config.yaml
activation: "squared_relu"
balance_loss: 0.000619
n_groups: 8
vocab_size: 8192
norm_eps: 1e-06
Below are experts of layer 11 (counted from 0) of a mixture-of-experts language model. Rows are named router (the router's row for the expert), up (a neuron's input weights, with its number) and show model dimensions 0-191. Each number is 500 + 50 x the weight over its row's rms, rounded and kept within 0 to 999. Numbers have three digits each.
Before each expert's rows: "mostly gets" lists some tokens that are sent to it at least half of the time; "comes after" lists some tokens at least twice as common just before its tokens as in all text. This comes from a sample of Wikipedia text that the model never trained on. Tokens count by the router's weight.

# expert 0
mostly gets: " has", " have", " had", " they", " would", " who"
comes after: " |", ".", ",", " that", " =", " which"
router:494462494519499517448441556499460501525532516343550453560553535403486596596484420487366518543572416519495562504446409453515465529537539502518505515468535605512544418485490541534547491425489478460539480486595483455427575464480465493429458535498507500498428459516567469542504510416435513470470502520506366533423472519467520468445449527487496527554391522403489417492492483491428492505494407457528513455452446474515494468539486505532508454555460465454475462522468566500530475550467496477407492469445494486470504510484641552426499602412439517543475453426582469604555429518512470499
up0:481466498514427538529494593464515492494434501441576469528578606504566499468511480541527437529548468469493492487427391482543545410496611497538402458484489539538590427476514486469529525506507464507572477402409563426505518493498476458548402470530489506530517424518501551494478580517454493522578498573539484509462482453442487454485527495521504500542547493385506428549493492500420501494540552442547436583507464450518555510524484586463422483527474578578562474399558565525511433534457663530515408493434575459493501526561505504403447540508507481519488419487583439493471395443536491572
up1:529359548512487553468429374505495412585448507580503467565399476545418459460604538398442469522491489471544507520537484497538469452516467443529436517491500510535481487469514550523472504565522459491490524468456521476605447513494449496452470501520486468564489476414510503394607475529466450449460497489585443488472513507558583462514585562546552571461534576582465463496427416516443457471610493514551399521528551442512535425464514434517570528516533553432519421531386463542492513514466484468495500534538495510545483500546411474425468434547504468446424401436560455575441525498465580486
up2:417466547502503372560508526495501505536555527535441458490551452500484538500427500489445527519465404493497494438410413501557516487556412495538560506445550552515536551424481571496552455525520529533467506448433587412465450518537486418426499539571446515534510527523603489423487575563451525431496539453452488460503504498455623512467541494606530417510531476458480610501508485452465476661564490501483524467429479543551537584491430436459523534420493481537487518566467553518548471428519428535439525509408519563431537487511503561441553351515494508596591478445522514569474479513554486475
up3:442523498522504490514473530600517499524544441481551520487469488527519506474509558467431486574480570555605513509512545427539432439494575491412464402540546437422479547468447531443459546557482522512462444533581512495516499474498522529484565636536433395518517561589645457461525606541467553467516409574466475584438483474485608554575507446446513603495495479494542509529480424483563534523504487489427496513490434441499531499378503578525542575533425575510496406482517438445457541515518487457534462510396417526448519520580543509462422456530576360538415518435551556364498510439578527455
up4:534520482456411551487527463495490423515523554394618494603551402489579505524425417475494536476518416444518516492514450485563527488499487484477462559558559493550478533465540551475541390444495581442463434434564565543544556408591424468436528472462464454572493479479441540554441511425492473498482457473492514467468464380467497448376398627415489521466454492458491574569437553463448458538507576494496552583511485408603520487591448580489482430560468513604502496444513564491610485506480570594518575481426523501498503372577559521507515568545524538568441432545549540544604493466407488545
up5:586530491528418464455448454499542396460495483460431518582469515477433480512527429522552531534552487545524455520418541514402542575525475502495457524498439574461470501486527518506445424453475529402497551578569455544447500506466414545476344448564514452603556525437451497408608489525500506555535551466536440432511477459428549443532550455531505535468538489456556433448512553492477458519471404502488466493514500450551517484579532525467504411485468541498582487480484508461526478596512580513472525410446544503405510565581548539535547562525533536454433607540543531547565492582471541465
up6:586433576462565396500517588512542455504578499453538501531545477531522579590514494500402454471533594575562508463633506490528491482548429529578398509578603485492485469463518527447494526503474453489506464487440469417492549457450489450484488435462496514469396443460473551457409456402383578451517508452480455516461444530510455488427544544528527502528550444377527527486480429532426527397462481505473498552519531480451551570562465565517506585442396489533420517486560510591537489544545510482453546431511433459501428555568502454360468514484507413519541471518487475548544421496503483485
up7:520427557475480500504533523432416435440478407565465457504476464584568509562462474518420493507497490532545543520403474473439564530458517506536493506591452482570566435568507477474518522503498555526471484560524493442458450494542484512382525534486520512457457488555598506489503540554513560497434455466485523521441468483506452494463391474594600555552468498502545471530558514540581507423446475455626527572446454490592464487467518518475528445450575520398450497465499470449454443452518478459383398592541503500470443494504476602429463467540486467564421438491505529476525482504475556437
up8:569567448499515611449495428510492449488478549525424522440519441359492511485524507404576448550524571399602589506466549495461616537464563515474429424480477533500503491575455563641468469465423463457513525462495578573469513431484559469453421520577580510475508570531484442504447503523488523429477501473497457540388474448559536499538537443549509390600523447511501515418511548528498516516541508451572461481549387460512558513508548489522542418473480476486520485510550419494492502470504495541457532351430572567508479566425480437495494460560418461405515460532566479560536495567430548595
up9:526536504464464544464520464552444451466476507489505454512410525532566577513429471433424581471472419471587507437491545519460537611555447468390572531478550552407498544445432479526514501549559526386426512451480443503483470457470418373525395510454499450532519510516533584548425545553427476444473460474481541476534554532482440406435593566528453529610462480473518549529548571470412502403524414507465499448451476505478502493478511498564555508501501462465499418464502496496511407474516464480499527411526506591457511523531495512521489429559471486475452497521465423582490525528452491462

# expert 11
mostly gets: " been", " were", " be", " MPC", " was", " Location"
comes after: "=", ".", " was", " is", " It", " ="
router:483597470413491545411437503476459517385499569549503504456461505498403448569564474571527489477511501451587556492441527545503425482501448446534478481464486525517499576450438517507496568534589572507523502414613492473427570539516485480484444508478457542495546488432486541490514450453444454555522482436415502474523550601507505473470500572581492524519467519441459519476463453463556477428480459536528528507473480512335530567495451584457617493548465470515529550566508416496482541551452522525495515476569487499484444501493439600489510550555492534502439558496522548540591421549455523445
up0:504500467533490542480577535525500524463488488537497502529405555542486375511519512514491599536530549432600468484530421434390575495562442402522482514423526490480520546433557457482556515493573494530402498537555464513480507563494491469456466538520556488530547507477442488538430517521495508584515496468544471452487486451521517508542555456456467545505443428502484513506476530487479516449495502482472479557437462472492533508477534496431566427479455517515538504477485562568490462548472480507489532443558510523575556454544523454508591554556546566470425655520536454489548516600486431428
up1:423451433521452493479432420487438447517506497552469500548574583504494475520593522560444528514560542508529528506618534476448538443559431447418517489430459408467465548527543549418542500506485421446584540416442464531479523438583404416600525499541501544554385527416471445440510490455573529489473491479461572471485501400443455425384543589587443518580430477553457499499554565448622471530428538510520452396535406475524577461474476528481556456446434579518493528522512460493495558477460532449564569482544486425532506558609498486496524530532560427378489518486538492587500472518472539548
up2:477433500478485548468528409464500476473475452420544505557472552445484490455514559504483479459470561427564494572455504573516544569490568503429457535513583498509622520426564588570461442463495518555556488420514510502401480460440489537507541542564449503565602480464480477494471546481480471464500538481513422519603431479512434470450462430525525548520543454500405491524488540482526426446461445495424487436428590561379617519537465558542465481530579537469505497579488523413481492503553563474480459480598453485567392462582418556536558603395479490500467565467457483541575471601500461468
up3:541556489484572515525491545520513480439412491465444500517518508524563453429445507537494469486484547525552569482491532501433526573583639443558637510489518506522529560507517453536468457536522498473513486558522501506434450454531590507485451508466550480485526529457493508512548567393487415487451504508462546445510563608525505492551545477546499514512383518490525474544437546545471462458487520500447516545557514569435544565516583421421616431622524528575468575486504491560494468492476577433548596543477395547544513457376535487513422507518415534482442589474496360541600586507574509514
up4:527512474541461529521485568463497472421415451462474544513596591463508427458534520453490502485510497469508488543499447476537513528526413491546525434387413554494537485540465425510476495572581476460512527434467489468534509476455486516500545413362550594564439456427505571504508577569566431511512567481579550477498511577532564474490556495532549527523529498536535423438413551476534527515537500572485439564558462563530507586487464472547578487492466534478479418513538441549481511454436561496493411464492472383502453457446431540487556514452561511446579572608528424555523526566502502502
up5:480477483423604456513504395542549417497518464526491509566427565537391489660458502563560483388570600446533519538462535502602450449432424464461445489441476608526538471432548572487532547547569558464469433489435532500519532555514533428488534502493455570536511500515381487526459496422473501571472554446373480519535466508530546479530524575548463580503451532520461445491524507520525567487478513495556533495596541448458508577519488550441464499490484482520557521485595480532466465526489515569510526567548521525508373515440463467431523562511537553563517459539495545509499473519527512448
up6:529530511447493467495396557491519516498519445555396579456522538549474552493542506480395489446510476422431473421482419536480603552564488454538487452384421559439468461464489452455491512522515458568475506513466516450444496450468402380389485406512535413479526449387480475540400467562463505495546381556507425478484510406483482509508568549558500417483469528397443474542480494346508442530545488414524485516485522475511508508471509565525503523451452482448479520424513494499437523453504495499456532471494480492466598614500423542543538498578516430433506492521479513503465421526550490523
up7:424479490449432507477437539512569529435539586522442455491473391490584527622526483425412496478525491487602622511493529573445552535440425499439427541562524496544455508547520527418426397542493558535580443490459585456454535472473493487499488482517447462512461474546520541543412415477404499510589419506482538532517486445464539522501491483519520450575360463487529578513483442502504483464536498558493477557523520428505525539497438551530507488501574564534454548516430424430498528424476452518482536565568438582497491429476539606588499521463553567590406460546551506489459486489493636565
up8:532503537388435522431491517509515548385516499477511554463455540482561488503500509486524579529464489466562514533473597492476464550388527451534467442602394493527508516540532491504541517450470517449487456522429529510444541457516529516520473507542473600522573543497497537469568595511518393538478543508501479414538501493420426511452445513503515431604514489486507505466533489481520555498580521509486540548619532511395500523569551522494582455500525409489518548477466438504536503444428547447466571466478490472457492509526492561443531466535492515446469486411462389478519484451442559537
up9:531475499494534476499526494452514471522516492576540509395540424468552499437549525510509540484566405560505490487485484448542543592607486493568558474484548432533456436544530515499558512423461630560513483436481545506448526469521427505529546499472450460546461455495538568544520548524462552521535451444508533461451459535456457461452506614530512550529417464492553521501395566505443462452503504573586473477570492517475533516460483586517570548539485505432448523427476483515476465493562539508485565506530525508536534497514465556526532534469551428584480483400418517497539468506469514408

# expert 8
mostly gets: " JPL", " MPC", " ·", " ju", " LINEAR", " Res"
comes after: " |", ":", " (", ";", "N", "′"
router:460496500436500547478496511462509410398432477545458547493453538533545495360512470551550548436512583470553519471402441517556476494434433537529547482463409544440546509465514454531558480523623514457518390483562489563452498427562564498504547520491434525565540513488509464524492474463494523490509641489533505514489503591507514465552553557437469548497556469563530458498578455478482425532496500582461492508473491537507415506547443409568581386527498484493558525541484512523520512632454478449453601568445340383538505456588492570496543462459470508535533564410479498489535494454534468562
up0:573554458474483473431483507497524470565515591560509383481520511469560491497457524469495516557597483430502492490476468413480363460468455521455602473527375488473448489481627436491436426474512548517512532490558541540442489502454570457532451457535573493487523467488500429509526489619496441486501495494545527505482508545510440561460389560506477460439479489494470484558456489493453452428611519547427612605514444462507525446459534498495537466476497528398603466524467475562497533554505533506540481454524515457544472569559445512487574494456479517500469484491565434452480554483500529458
up1:494471450500426419542520448435438429447503465490520511591527386479435539435553568472522523518484467470529487448520500488582388442511544540583598483519525534529463505497498612444496504496476633561489564572533516564454518427428531560451522488475484573464505475408560449537550507543470549513499487534540454515558562504504491478519549560387430468420527443488538576527483395506529515477569385573592484529586485509544486493461534459551511451514575489472444522511577583440492494535567560376469425481434483475488480514598514548566423487393521556539519525449451481600475451464518495441
up2:514453535447519456447577502438542488478515415386564471485502420498551455528377504548479482543538531437399508512597407484550540603497419450503499510437544564463517481542492468462560490539509526544555566521484520612512401453554429539514523425471556509420505532500468583496527538465423487489477562419541490435434531539573472446502472439579502568497530502482550452501513481538590454510562464552505414525499478477506450401541520454516472443521425436527454563510436509568445400477434557469467576512550478611484573507588495437380495511526446485482512570515546444564591535469484513542
up3:555510481609537503452549423439470477464438500502535499496438465493506511430547410533457484489478432509470448514476445519516546466475470515535522500488577546442572432552421532533466573621602482442518506505503520517469515441528514537409390460553495549546582420550580469584557548531524571421510485513552438625449477563468454468548520482459457517448479473456510467567486470548506526464503490569571519530491544501594470507558600537526444493547519416527411541536540524460553425440485485461455567472538414538474487506612519542465518546505534592509475508466518430478444513476552532565
up4:518498492498588569486518450557530512490607510469599484397587419452524499322527406492507513459470538494514500403476489456542516428495529472592473473478431428507513497538478377456434431485504506472466537460442573538441463408494552524505512493490401538555476483501537495516541571434457533479480457467537451489514548540521562392545442504534503486491451491397500637527552444492448459508520491562542551531497353487504387480549477392497440446568531436544392453514505488515466603500488524471564526490507499486488464531463543470512495508555477493581504576503545526439565453501491549464
up5:481508449466560516497496525570475518503359488458502542480410513477516553467574449537441477554536514432501476398453448480512524489517505468465560498503497487521574469495527467498517466493514516441547416445485489518471502496470602465514532564529555458544494448525535421502519467441479406514450461588476471484514538547677506574535574523569467518392446549453521555488453419539572412561491460471521431492455445479481534448476521402480542495418476480537577456508483597466564458472493429527480516488528416467527398638470579416504464520495522494513523451444548409515551435438505533431
up6:501432423550587553520483529452504562428524485478585449500476398521472448479516466463477438491598586475516467490476458496462535480549527475497452496588542483578564506507502502490502463502542407571597500519534484460449496422603500502456489568491559550495497518396564549433417517515504487457487437371439526536476533495466498453444421588433518482532407493452600347494575493525477435501464498526519501552539479508463546394542574502444502513524406475594437561501484536437474514463538473538560465448542537503509602550542549552513581506529478403515588460520464448534525481505450491522
up7:489460534531529468503546555556506496529445486473518527446489547536534496529519481538598538367462459527500506425463486489410532485531551498492550622461474496570504562485497483468561498510492414554530412502487597485482505514484538542539427491479536585543442418557472488496482476510605402472471508521516487471464520511488500439508567481450498435525535536513477491456468559500466507499504498466571403468555531549520517552454516509499638466483498435454459426510517458510581493543477562515456517473519505466471596562469529452564503397520511499546538403497389335504579468559599550503
up8:519389473438521560446415435489492493367545527513531556415477518400472507567515478526421407482524402470481485560548460483480526535513455516517529494476593566492551531437474400403489439477534451524474483496505446517576439473521549610463501492561433492506440536422470510468497599493477510457519524444433521505510526388501435480424537506408505390583472488475435507502524506566508511448487499545434492457493486510431442489374525551492462484474558419475469598560555539491584481411489559449555451491460493439532516630519450560500480543508515560451401545456535508516561522451538371491
up9:536456461518583519495540419600533452509588553521465529474431447540547438463479518488557416473445546506568486551453444511555450437524466487526478558451519587482559513566428437464492414515482479418456519514597530496430442431513476452474465521483517497485521479407463458522532504495547507566427474528587527525502523613457526497523535547502501535454489478540586356487514392494464494559529511603482555434552487491495475549550526529489576553425536560574549582618504516566496485496533518411511539539529464417506500457547538489439472468429491482483565485403481460496547441505555444504